Experts of a small language model.
Training: a variant of Muon for the experts, 640M tokens, 4884 steps.
Below are experts of layer 5 (counted from 0) of a mixture-of-experts language model. Rows are named router (the router's row for the expert), gate (a neuron's input weights, with its number), up (a neuron's input weights, with its number) and show model dimensions 96-191. Each number is 200 + 20 x the weight over its row's rms, rounded and kept within 0 to 999.
After each expert's rows: a language model's description of what the expert responds to. This comes from a sample of Wikipedia text that the model never trained on.

# expert 13
router,206,192,189,158,167,208,183,217,222,225,210,196,167,211,220,209,255,227,227,186,226,163,220,195,181,191,209,187,207,216,220,205,205,211,175,189,200,208,207,199,176,202,162,218,224,220,212,192,182,208,228,193,172,198,159,199,194,217,231,221,199,218,201,194,203,165,197,186,226,196,221,211,163,193,206,179,217,188,199,194,167,196,204,198,257,189,203,168,213,219,224,242,202,206,194,205
gate0,223,224,198,206,173,196,179,225,168,160,195,192,152,183,186,203,234,198,203,214,218,216,215,215,185,222,193,220,198,211,210,203,197,206,213,177,208,221,216,229,212,207,207,211,196,174,185,183,191,202,213,221,219,233,213,193,175,219,216,193,233,179,210,222,196,194,223,177,219,226,187,225,228,214,176,182,198,211,199,170,237,202,194,197,194,189,206,204,169,200,209,169,197,187,178,190
up0,204,200,204,197,163,189,186,155,190,248,201,209,207,190,195,211,204,180,194,208,187,207,205,216,244,183,185,187,152,161,229,206,197,195,178,226,210,203,210,183,214,205,190,238,183,214,231,193,191,198,208,175,195,184,181,229,235,205,193,195,208,236,180,178,226,219,182,228,176,213,213,190,154,143,198,196,173,162,239,193,204,211,199,229,211,202,187,191,218,187,201,178,213,181,183,205
Opening brackets and dashes. Opening parentheses before units, dates, or born/née notes, plus semicolons, closing parentheses, spaced dashes, quotes and slashes.

# expert 20
router,208,219,201,189,203,206,181,204,211,204,251,242,201,186,221,228,235,225,224,212,213,180,226,207,188,244,209,174,161,223,215,195,202,191,209,190,167,166,218,220,142,181,190,220,249,217,220,180,183,204,199,193,189,216,176,200,191,245,216,219,211,200,189,211,174,183,178,200,221,189,220,235,168,203,218,188,214,165,184,196,179,202,209,160,209,204,204,174,212,221,216,227,207,201,188,209
gate0,212,149,199,170,199,226,187,206,218,199,207,218,199,190,243,194,211,232,205,153,203,183,226,197,214,198,197,162,184,210,203,217,249,236,231,199,184,178,192,177,191,203,196,186,235,157,209,220,210,208,197,183,193,215,188,227,200,227,197,215,203,224,199,186,214,172,158,192,229,191,209,229,168,215,174,200,231,217,196,211,213,180,187,209,204,235,209,219,201,209,185,182,180,233,202,205
up0,170,209,240,215,188,195,173,236,176,222,176,194,176,211,199,190,194,192,195,205,196,235,220,218,166,191,169,239,182,207,200,175,155,193,191,204,217,179,225,195,206,201,185,196,198,226,170,178,193,211,211,175,176,178,231,168,185,216,227,199,198,185,177,193,204,179,252,220,174,204,248,211,243,190,200,195,215,190,188,196,234,202,209,210,206,225,207,205,190,198,228,221,190,166,186,169
Directional place adjectives. First words of compound place names and regional adjectives: New, South, North, Western, United, Eastern, as in New South Wales, Western Australia.

# expert 1
router,189,206,199,209,189,200,149,218,221,207,211,219,178,207,230,219,233,239,223,217,215,180,221,203,177,217,218,169,190,215,232,195,233,189,197,181,186,155,198,201,179,167,204,225,215,216,217,169,187,199,193,191,197,217,176,224,224,225,196,204,223,196,196,221,207,205,173,205,210,189,218,219,194,193,211,172,205,169,186,203,169,197,188,162,217,187,169,173,224,226,237,248,205,214,198,210
gate0,203,225,166,194,227,187,200,203,215,240,176,211,221,174,193,214,210,214,146,203,186,179,194,206,192,153,184,182,167,195,201,181,223,216,189,203,199,187,223,189,186,161,200,216,161,193,229,184,206,232,175,170,223,184,212,210,205,216,212,208,186,178,195,177,213,218,208,234,188,204,178,230,192,196,187,200,189,196,235,215,202,218,175,219,181,211,202,221,216,205,189,218,209,208,160,162
up0,196,223,170,184,219,196,195,203,219,226,149,206,227,174,202,193,219,225,211,211,217,216,174,221,189,199,189,209,198,225,180,200,196,182,204,177,213,178,203,173,161,183,183,240,198,189,205,215,219,231,190,195,233,143,165,200,212,245,189,214,165,194,216,205,203,206,157,197,226,225,214,214,191,211,188,184,179,196,212,233,210,232,177,202,173,213,201,190,201,203,197,206,197,205,192,163
Year century prefixes. First two digits of four-digit years, such as 20 in 2008 or 19 in 1997, plus month names and next/previous in dates.

# expert 21
router,219,215,181,175,181,209,202,193,212,209,250,215,171,194,199,195,264,210,235,230,245,170,242,193,183,197,220,190,196,227,206,207,217,192,199,193,165,180,192,210,178,184,180,231,222,209,199,188,185,200,217,197,210,179,169,214,202,203,208,213,209,223,183,218,206,180,180,203,220,187,249,243,166,201,223,180,232,185,209,206,168,190,219,199,237,185,177,167,205,181,233,237,201,210,194,208
gate0,189,206,212,199,216,165,173,200,192,174,198,180,184,198,195,223,202,192,200,219,215,202,199,241,199,210,197,211,189,190,213,161,204,206,176,161,203,193,191,177,215,202,241,188,171,235,225,178,211,185,200,196,241,211,195,203,203,205,229,192,187,202,226,209,212,159,197,189,196,200,186,199,198,242,189,190,214,213,191,218,204,140,221,200,224,189,174,177,179,201,203,244,184,193,209,225
up0,225,206,225,213,208,166,205,193,194,191,225,193,188,214,206,170,213,215,199,197,149,206,185,194,222,184,212,181,215,204,227,189,212,206,187,202,170,233,165,207,208,182,218,242,206,186,185,204,168,218,160,213,192,212,139,198,215,222,152,187,201,192,219,202,200,185,208,179,198,193,188,221,207,205,187,199,212,215,194,181,207,162,244,194,226,208,210,234,177,204,188,228,190,201,175,190
Mid-row table pipes. Pipe separators inside table rows, mostly after numbers in election results, sports statistics and award tables, such as 52.64 | +14.73.

# expert 14
router,200,211,176,201,184,206,190,203,241,210,194,215,191,203,234,217,233,224,200,194,205,172,188,217,194,202,204,162,188,208,239,231,220,164,225,172,207,171,229,199,164,192,221,206,189,225,203,167,205,177,210,203,199,205,165,226,183,229,232,226,219,206,194,211,178,173,167,241,221,186,203,222,208,227,201,201,207,170,196,226,170,194,189,186,240,190,207,200,229,221,197,212,215,211,197,192
gate0,213,175,220,190,223,190,227,224,190,165,225,190,192,187,179,230,162,183,189,206,192,206,191,222,226,211,199,206,208,191,185,165,167,230,187,209,185,208,185,251,167,193,190,212,199,180,218,184,216,217,173,160,168,221,176,202,196,186,252,208,167,214,215,176,236,157,176,234,196,204,177,186,198,158,208,162,172,225,196,206,217,235,199,212,193,169,203,198,234,197,211,237,206,232,193,204
up0,228,196,219,181,214,160,235,215,206,246,183,199,164,192,196,241,205,179,204,184,174,206,207,170,216,211,222,219,200,202,204,174,188,205,195,243,219,181,191,228,201,199,207,207,226,187,210,199,179,192,204,178,163,199,197,198,189,217,193,241,183,226,170,223,207,184,209,208,208,168,170,179,201,193,177,195,181,234,231,184,209,183,214,164,170,193,203,220,226,209,173,189,236,181,190,190
Capital initials, acronyms. Capital letter pieces starting a word, acronym or initialism, often after a parenthesis or quote, such as (PFI), MPC, LMU, K-areem.

# expert 15
router,220,214,207,198,182,201,188,222,228,192,243,222,163,204,238,202,224,228,240,206,207,191,235,208,179,187,206,173,195,220,216,198,232,167,198,194,185,134,223,205,194,179,173,234,220,200,229,170,189,203,192,174,179,233,182,193,215,215,223,206,192,219,192,217,183,200,176,212,224,171,219,216,181,191,199,187,196,169,180,203,191,194,188,174,220,198,182,202,202,217,212,210,213,212,185,213
gate0,200,199,218,195,189,228,218,223,213,193,217,181,184,181,221,200,170,195,166,208,206,197,220,203,198,155,242,234,224,221,199,203,193,200,203,174,197,216,183,150,144,241,226,197,187,193,198,212,192,187,178,203,205,221,238,176,182,212,179,189,184,172,169,180,192,190,191,217,171,193,170,240,206,208,214,206,173,201,186,221,184,207,167,199,179,156,204,176,202,236,216,220,213,162,202,181
up0,204,236,205,232,197,206,184,189,187,193,187,225,199,198,171,223,192,193,210,225,214,207,167,195,188,193,180,199,206,182,177,234,175,203,222,209,206,197,216,245,219,154,203,242,197,191,199,216,171,204,190,199,189,172,195,196,209,207,195,181,249,205,234,230,191,210,188,220,182,244,201,178,240,164,186,193,238,211,214,195,201,172,187,166,227,223,199,195,207,185,176,197,194,213,161,182
Articles and determiners. Articles the, a, an and possessives its, his, their after prepositions or verbs in running prose, as in during the Civil War.

# expert 10
router,224,207,196,211,185,189,173,212,218,217,231,212,173,207,237,231,251,229,211,226,213,182,226,218,192,219,225,175,185,205,233,215,223,158,206,186,193,151,194,189,125,171,188,226,214,195,218,197,172,210,191,186,178,224,179,202,192,224,201,227,215,199,180,211,199,184,173,223,213,177,214,216,176,192,201,202,211,168,185,235,166,190,189,173,216,198,206,190,225,228,213,234,203,211,191,191
gate0,200,247,211,165,199,154,206,178,187,221,239,186,236,198,190,196,185,208,204,204,189,211,227,183,203,214,208,216,207,227,217,169,170,167,237,204,178,187,201,219,232,196,195,185,187,202,201,197,194,174,186,179,220,219,205,202,167,189,208,198,179,215,224,214,199,193,181,214,184,192,200,180,184,187,192,199,182,150,193,241,191,211,193,236,222,207,211,186,227,201,216,195,194,217,192,202
up0,202,182,212,185,194,225,158,242,207,184,195,222,189,226,194,177,176,184,181,194,191,173,191,226,178,149,189,207,206,200,207,210,184,207,221,203,216,207,211,196,193,183,252,198,186,186,220,193,184,203,209,211,176,213,195,185,221,177,157,162,217,176,176,180,217,211,229,175,188,222,202,205,216,159,224,211,216,236,210,193,213,198,213,168,211,224,178,164,233,192,187,219,207,179,184,184
Single digits. Individual digit tokens inside numbers in tables, statistics and census text, such as population density 761.9, vote counts, and match scores.

# expert 5
router,212,220,181,192,181,209,164,201,224,224,233,247,200,209,221,230,221,215,235,249,212,192,219,231,180,225,217,201,201,221,226,228,223,191,204,183,166,176,208,204,149,191,187,242,204,211,211,175,196,199,210,204,181,215,161,173,188,219,218,223,198,212,207,205,178,185,192,199,225,181,194,241,182,179,228,192,209,185,194,207,178,194,205,158,211,208,173,164,194,216,221,221,215,200,187,177
gate0,196,206,177,206,190,164,220,220,187,185,209,185,186,176,244,214,230,183,209,190,200,184,214,211,232,226,190,203,220,202,204,193,231,196,204,199,229,184,203,211,207,203,234,167,186,214,200,203,182,198,200,160,188,249,209,192,166,191,201,174,207,187,170,188,167,192,171,201,184,189,154,220,244,219,201,210,199,215,172,203,145,162,209,247,204,215,159,186,194,206,180,223,200,224,196,213
up0,189,200,187,193,194,173,238,206,190,206,188,173,194,170,238,211,213,182,170,214,209,177,215,186,205,233,203,209,168,209,168,201,212,187,208,165,194,190,175,228,204,218,220,162,179,219,213,204,221,207,206,175,230,233,195,202,191,206,218,212,202,198,177,179,191,167,156,175,177,203,174,205,234,213,170,212,213,211,159,189,179,183,209,226,226,211,183,218,162,226,180,243,228,203,203,170
Non-European name endings. Middle and final word pieces of transliterated foreign names and words, such as -iy in Hrihoriy, -ayan in Narayan, -ongo, Khan.

# expert 19
router,211,222,204,187,177,208,158,215,220,194,217,237,199,188,227,194,247,229,198,204,203,174,213,183,169,194,217,165,178,211,202,196,235,177,202,199,197,172,223,200,149,173,192,218,208,229,194,168,186,211,199,203,168,220,178,190,226,210,183,204,249,193,194,206,185,173,198,209,228,204,205,209,175,199,232,200,187,191,183,212,175,188,193,168,203,206,191,187,186,206,204,225,245,190,175,186
gate0,174,208,203,201,180,226,222,218,209,222,231,185,169,248,210,185,168,203,211,197,220,206,214,181,174,201,176,215,227,220,224,194,205,197,184,222,188,216,192,174,204,190,161,166,230,185,249,170,189,225,204,191,176,195,189,224,203,159,225,189,213,216,196,207,210,234,152,185,187,228,220,220,213,177,183,215,210,223,190,184,183,209,227,214,170,185,176,213,180,214,221,203,187,221,242,225
up0,191,199,191,205,191,207,156,194,156,176,182,196,204,208,201,188,202,206,226,194,190,241,210,228,195,194,210,196,178,219,174,206,158,234,184,165,185,192,214,195,213,167,203,176,189,190,198,188,219,226,212,251,223,174,231,181,192,216,223,217,208,205,200,214,176,190,222,218,193,205,215,184,183,187,210,208,234,207,218,192,249,186,171,176,227,180,198,219,206,206,197,196,213,234,193,202
Infobox field labels. Field names and predicate words in infoboxes and prose, such as Location, Coordinates, Preceded, Total, located, used, scored, often before colons.

# expert 9
router,229,214,188,173,163,188,162,202,209,200,205,206,185,184,215,208,259,199,217,204,240,175,204,201,188,199,199,188,198,225,212,210,209,199,181,205,170,195,206,198,161,184,195,238,214,213,230,163,177,220,246,201,171,216,170,215,182,237,213,216,216,221,203,198,208,210,188,206,227,161,235,222,182,185,210,198,205,188,184,192,201,216,185,162,229,188,191,167,220,199,227,227,191,236,170,202
gate0,180,188,197,196,211,210,237,193,223,222,204,176,190,205,204,174,214,250,195,181,230,232,207,189,175,224,233,177,158,246,214,215,186,234,202,189,220,183,169,241,188,202,211,222,197,193,216,198,186,200,214,195,229,182,198,167,207,232,175,204,186,179,178,199,184,199,206,204,197,204,174,172,201,200,207,190,199,180,178,214,233,204,165,195,202,173,166,231,177,218,176,185,174,202,212,200
up0,238,207,209,187,223,183,221,241,225,225,200,201,219,184,192,208,205,200,215,160,225,214,216,208,221,200,234,217,195,216,189,227,166,227,185,189,160,218,183,210,207,204,175,239,200,218,206,215,227,205,183,217,218,206,218,194,188,197,173,183,170,206,155,185,189,212,194,221,175,167,181,209,184,193,221,190,182,186,175,200,208,215,206,191,217,199,199,196,170,222,211,214,181,263,235,157
List and table markers. Line-initial hyphens starting infobox or list items, table pipes at row starts, plus symbols like °, +, −, and bullets.

# expert 17
router,223,223,198,193,178,202,168,178,225,200,239,224,202,196,228,202,228,226,236,236,200,172,221,212,202,226,216,172,172,195,230,218,217,174,188,180,186,190,220,208,146,187,190,247,238,221,218,201,185,184,201,169,196,214,173,203,208,218,215,211,198,206,206,205,185,179,202,205,202,177,213,221,190,195,195,199,235,175,189,206,188,194,208,160,212,177,188,177,228,235,206,212,230,206,180,195
gate0,209,169,176,187,234,158,204,199,243,180,188,151,199,233,186,198,212,168,198,186,193,197,188,183,194,180,189,243,200,199,237,213,179,228,238,229,179,182,241,188,201,217,177,196,185,188,212,221,194,225,217,191,226,167,199,182,202,210,192,176,213,160,196,192,215,183,201,220,186,174,205,212,195,186,185,185,230,208,171,216,197,230,231,190,205,203,230,200,202,197,217,179,178,215,207,200
up0,224,193,211,178,203,189,200,192,215,218,157,204,232,227,195,191,202,193,191,205,216,182,190,180,181,185,224,237,204,199,219,231,167,196,240,206,188,194,226,184,223,187,185,220,198,196,204,185,195,213,204,179,200,185,196,187,201,215,196,177,224,182,210,204,221,165,162,212,174,165,195,214,215,184,211,203,218,217,197,183,221,208,217,175,238,205,211,212,213,190,227,209,192,227,199,173
First names and titles. Opening words of personal names and titles in music and film credits, such as John, Chris, Ray, Ralph, Tr(ouble).

# expert 18
router,202,203,187,189,160,209,149,210,233,187,219,210,180,194,223,218,238,188,211,208,224,177,205,198,177,202,213,197,200,214,212,205,232,166,220,185,185,191,210,207,170,176,180,240,214,212,217,155,214,177,211,204,201,205,191,210,191,219,226,202,193,199,192,204,184,207,180,211,203,194,211,225,172,190,190,204,207,185,221,208,165,183,200,161,222,186,159,176,222,214,244,245,209,210,193,208
gate16,210,221,228,192,238,193,238,216,221,160,172,178,199,200,192,195,229,198,192,236,172,207,204,183,192,177,205,201,195,193,232,179,222,184,210,188,182,188,230,202,216,197,220,215,194,226,154,192,189,182,191,195,223,211,198,216,190,212,205,186,192,196,237,230,222,196,194,218,238,189,217,208,175,185,187,208,183,186,200,164,180,194,210,184,216,206,159,198,161,206,169,230,175,200,207,167
up16,212,210,205,211,212,206,216,219,178,193,218,197,233,206,182,208,297,177,186,210,198,226,187,200,191,192,205,204,173,210,206,189,222,180,182,202,168,216,213,207,218,191,191,220,228,193,176,211,184,210,199,223,219,231,208,207,176,205,148,181,222,231,187,206,210,231,208,187,225,177,195,180,199,178,212,222,196,213,191,186,212,202,216,208,196,202,184,208,195,207,201,203,164,212,199,200
Space before numbers. Standalone space tokens, mostly in tables and lists right before a number, such as "| 33 |", "from 2006", "Titan 37".

# expert 2
router,177,213,181,200,176,214,173,213,228,213,244,229,188,199,218,230,233,219,196,215,217,168,197,223,189,223,215,183,189,228,228,216,215,179,218,201,179,170,230,220,131,184,201,234,227,232,219,175,191,209,201,195,165,201,164,174,201,226,214,205,234,196,198,196,197,167,203,202,235,191,206,213,185,190,223,194,203,199,193,204,170,168,208,165,206,199,196,193,196,224,233,213,206,207,182,187
gate0,214,220,218,154,195,220,208,194,227,202,222,207,197,216,205,225,216,233,192,199,238,166,175,161,170,183,210,196,197,230,188,231,221,176,196,175,215,203,229,169,191,188,201,220,193,221,221,200,172,174,172,207,180,199,207,177,226,187,208,163,238,188,195,189,204,211,177,226,180,215,194,163,219,195,214,239,210,230,199,200,200,213,233,200,224,200,181,212,185,192,178,181,238,202,198,173
up0,234,191,207,145,194,176,214,212,220,220,215,173,198,206,191,206,182,231,185,197,190,197,182,183,222,216,207,192,209,227,197,206,192,203,180,185,222,206,195,219,188,187,213,211,202,195,187,192,202,212,162,205,237,168,177,193,211,198,208,198,193,199,201,208,187,201,207,210,169,209,210,174,208,197,237,173,227,212,200,218,196,159,216,189,208,191,213,200,181,215,131,182,166,250,181,183
Institution name heads. Head nouns closing proper names of organizations, such as University, Academy, Congress, School, Museum, Brigade, as in "Dublin Independent School".

# expert 0
router,200,224,185,192,158,200,186,198,193,206,221,215,172,197,202,215,236,223,216,223,234,162,217,200,185,229,212,191,201,237,219,233,235,173,206,193,179,196,214,233,156,198,191,197,230,212,234,164,181,208,220,196,179,222,167,198,189,219,220,210,222,232,199,209,212,178,184,200,240,155,204,247,181,193,187,214,246,194,194,199,201,203,194,166,230,210,185,189,197,201,201,229,206,196,195,183
gate0,190,193,146,189,185,199,186,203,222,182,215,232,221,217,214,216,202,204,225,171,210,175,216,213,146,191,206,218,220,221,199,223,186,176,225,213,173,248,163,208,192,147,215,172,190,216,190,181,194,225,179,196,201,210,215,173,232,210,184,199,220,180,197,219,201,217,194,192,205,226,178,183,212,198,210,209,173,192,177,184,179,188,193,184,240,200,228,193,165,179,204,227,175,190,221,204
up0,185,221,179,189,192,217,198,226,176,179,198,173,186,186,256,201,206,186,196,184,225,208,204,208,207,211,189,211,167,194,184,181,211,179,206,213,214,196,225,203,196,219,193,230,207,210,183,194,215,228,182,194,209,195,199,212,192,214,216,195,204,212,216,213,193,194,220,203,179,226,215,203,206,200,198,208,219,221,181,209,175,196,188,178,148,170,206,162,200,184,174,223,190,217,191,202
Sentence-ending periods. Sentence-final periods and punctuation like )., ".; also abbreviation dots in genus names (A. fortis), No., decimals, and Latin taxon endings -idae, -ensis.

# expert 4
router,210,236,201,168,183,220,172,203,216,188,223,219,180,187,231,218,260,211,205,208,220,185,207,204,194,204,193,175,175,213,201,191,231,215,187,211,204,187,219,194,191,178,196,196,237,206,210,181,171,206,235,186,172,204,159,226,205,197,195,223,242,229,196,228,214,180,175,197,240,194,201,228,182,207,221,162,201,176,231,206,175,184,196,193,220,212,214,175,210,194,214,230,222,210,193,209
gate0,201,193,250,209,199,242,229,202,202,218,217,243,218,216,198,199,195,177,182,208,187,197,195,167,197,169,213,195,167,202,182,237,228,155,217,187,227,195,213,228,181,213,214,184,235,183,201,183,197,208,207,214,179,193,184,196,209,201,208,189,214,210,180,185,213,202,182,217,187,198,203,186,216,200,223,200,242,211,154,200,218,202,194,202,227,217,173,202,218,168,199,168,273,230,196,196
up0,218,223,189,174,214,196,247,209,209,207,197,241,224,157,195,230,220,236,179,175,207,201,213,219,191,203,184,138,166,211,251,195,179,234,167,161,197,180,211,182,196,194,188,238,201,206,215,163,214,213,188,197,183,198,197,201,198,227,218,192,182,193,235,199,189,199,206,217,214,191,220,205,171,166,228,171,189,167,206,160,201,188,200,182,181,198,199,207,207,202,209,193,196,166,202,217
Prepositions and colons. Prepositions like in, on, during, from, especially sentence-initial "In 2004", plus colons in titles and infobox fields such as "Law & Order:".

# expert 23
router,188,207,167,186,172,208,174,203,239,210,224,224,189,201,217,203,241,208,220,221,222,173,215,215,198,214,213,184,166,220,213,207,214,183,205,178,209,155,215,192,188,173,205,222,199,212,224,161,197,205,213,208,186,208,183,195,216,222,216,203,213,205,197,204,180,174,163,203,205,211,231,224,199,175,195,173,207,186,189,217,199,186,184,161,201,212,172,158,200,230,226,226,236,220,184,192
gate0,191,193,198,203,180,204,173,180,204,178,200,189,221,198,179,195,193,201,186,200,218,177,224,208,193,213,236,192,197,199,185,175,198,197,207,191,204,229,239,253,238,181,183,198,196,182,212,223,216,188,180,174,226,194,181,217,217,197,173,209,211,198,210,206,182,176,174,208,172,249,200,209,210,166,193,177,264,208,196,203,199,187,217,148,227,192,197,206,203,201,213,251,203,169,237,225
up0,174,227,204,173,214,237,225,180,188,186,211,230,179,171,212,223,197,213,185,206,203,217,181,222,178,223,176,212,183,213,228,204,196,209,213,216,171,205,180,192,230,208,196,210,212,174,202,198,194,198,199,150,204,232,202,172,199,212,185,197,179,190,185,178,181,185,219,199,216,178,183,192,180,190,220,210,194,267,244,198,194,219,210,183,166,203,194,205,183,177,187,181,178,178,207,214
Surname-initial consonant pieces. Single consonants or short consonant clusters within foreign surnames and place names, as in Calzadilla, Cucciniello, Duchamp, Sch, Bh.

# expert 16
router,199,222,206,192,175,222,171,223,229,190,204,233,172,198,235,219,221,222,194,212,212,179,236,188,175,188,197,159,183,225,212,212,223,185,189,207,186,163,213,212,153,185,193,249,217,201,215,203,193,189,204,183,166,221,185,194,207,220,201,208,220,221,213,198,183,193,204,207,228,177,207,212,176,201,207,180,226,195,180,211,168,199,181,179,215,184,184,190,203,249,209,215,224,204,201,186
gate0,217,176,213,221,210,171,191,207,188,218,179,198,175,184,206,201,220,183,191,196,208,187,228,200,197,230,177,193,200,223,176,220,174,167,198,180,213,213,213,221,198,221,193,217,241,212,241,181,190,244,203,212,193,208,196,171,197,177,229,224,219,212,170,211,190,204,180,224,232,178,192,193,189,182,183,174,196,208,240,197,212,218,190,181,203,190,210,187,202,206,194,214,197,229,211,220
up0,185,182,202,194,187,196,218,176,196,227,195,222,181,208,170,203,210,207,188,243,209,199,194,190,183,189,195,191,213,176,208,164,197,273,234,245,181,178,188,193,169,181,212,223,177,226,161,215,186,182,211,236,195,187,193,242,183,203,159,182,231,200,202,181,201,248,226,212,192,223,190,217,168,213,210,183,176,189,204,207,210,218,211,203,238,189,194,226,212,176,164,174,217,189,190,167
Pronouns and kin nouns. Subject pronouns he, it, they, she, and nouns after "the" like father, daughter, wife, side, film, usually followed by "of" or a verb.

# expert 12
router,221,211,221,205,172,190,172,212,241,204,223,223,169,189,225,194,229,210,215,224,196,185,192,183,171,206,214,184,174,209,212,199,235,201,220,207,161,176,218,201,136,176,184,252,230,212,209,177,171,185,204,178,181,200,172,211,200,215,200,210,216,202,186,196,203,210,194,230,205,200,214,203,173,191,240,191,233,173,188,222,158,189,200,193,242,175,201,167,201,232,210,230,220,207,184,200
gate0,246,187,229,212,193,200,212,188,205,214,269,202,217,225,171,194,226,181,211,195,195,171,221,173,184,244,203,186,195,208,207,211,188,225,198,208,202,192,184,196,194,202,193,191,185,235,202,202,193,243,213,195,220,227,218,203,191,154,208,184,197,198,181,216,241,194,189,203,208,172,232,206,193,202,210,200,207,182,230,200,212,199,196,232,219,187,177,178,212,205,174,191,223,190,233,209
up0,185,193,204,219,176,181,219,184,225,192,216,182,214,222,196,204,213,241,192,175,160,186,207,147,180,193,202,206,198,182,199,220,196,221,214,228,212,200,174,222,201,187,179,201,185,199,177,216,213,240,206,240,222,217,186,204,185,198,236,185,196,198,221,174,185,208,186,163,225,164,208,224,197,169,225,197,163,204,176,202,221,204,167,242,175,202,196,185,176,184,197,208,183,204,251,226
Adverbs and section nouns. Adverbs like well, also, often, never, again, plus nouns ending section headings such as Early career, Criticism, Operations.

# expert 22
router,206,208,180,205,183,198,174,194,218,203,225,209,158,201,200,211,240,214,234,226,228,200,215,209,181,206,212,200,190,202,229,177,210,168,232,203,166,172,194,223,160,188,178,222,225,217,215,163,188,179,201,180,193,193,165,200,209,213,215,203,207,221,211,220,193,201,195,185,221,186,186,207,187,206,196,194,200,190,182,207,173,195,207,179,201,176,168,178,231,245,234,219,205,234,210,203
gate0,174,190,206,207,177,208,194,234,194,200,231,218,231,180,180,228,199,202,179,212,219,180,207,201,170,226,200,220,189,212,178,202,228,180,221,224,202,211,190,205,206,195,191,206,193,222,198,209,167,177,187,226,186,197,204,199,202,252,198,202,210,204,202,199,201,184,226,230,254,194,203,192,196,212,184,187,231,169,216,185,199,189,203,208,184,187,161,188,194,218,188,177,183,193,218,210
up0,148,234,184,190,173,200,218,194,160,197,194,250,183,186,184,151,171,230,155,195,220,209,186,188,225,219,222,168,184,207,203,163,196,152,187,205,185,214,175,214,222,167,210,213,214,209,218,178,192,189,173,186,234,219,215,208,177,202,193,202,215,223,209,195,260,215,173,182,210,203,181,197,195,169,217,204,183,194,214,223,203,197,246,201,198,204,208,203,199,198,183,190,233,205,224,183
Mid-word fragments. Short subword fragments inside technical or scientific words, such as rep-et-itive, dec-ar-boxylation, ser-otonin, her-m-aphroditic, in chemistry and biology text.

# expert 11
router,211,209,171,187,163,184,177,207,209,207,239,225,170,204,227,228,235,219,244,201,234,172,218,200,198,217,225,182,216,210,200,211,227,212,185,194,184,183,194,230,151,193,199,252,228,211,214,183,184,196,221,186,190,214,166,191,196,214,201,193,215,228,214,214,198,173,180,201,234,183,213,213,155,175,221,170,213,179,175,196,187,183,209,205,239,199,194,153,216,233,199,231,212,190,199,212
gate0,207,166,210,235,164,181,223,193,197,205,193,167,172,176,211,171,207,175,194,190,193,195,213,197,155,182,197,186,190,206,222,188,192,194,179,234,188,218,259,236,201,196,198,195,179,168,225,173,181,189,188,226,170,198,242,202,203,193,235,177,191,196,226,192,175,213,169,205,168,222,212,195,228,165,194,209,220,204,168,178,198,203,217,206,182,194,172,221,195,216,223,197,182,182,185,186
up0,196,184,221,216,194,163,178,181,231,220,204,189,216,180,139,189,243,187,212,216,179,198,188,201,237,182,186,185,201,199,222,208,151,202,187,182,187,211,198,223,165,215,192,179,209,176,204,227,184,173,211,188,172,207,219,202,163,203,209,229,189,202,209,190,243,202,202,210,205,178,196,193,213,228,183,243,200,190,199,185,249,226,201,208,197,204,207,222,208,191,196,177,189,215,210,207
Commas and conjunctions. Commas and and joining list items or place names, as in Atlanta, Georgia or sanitation and water, also &, but, or.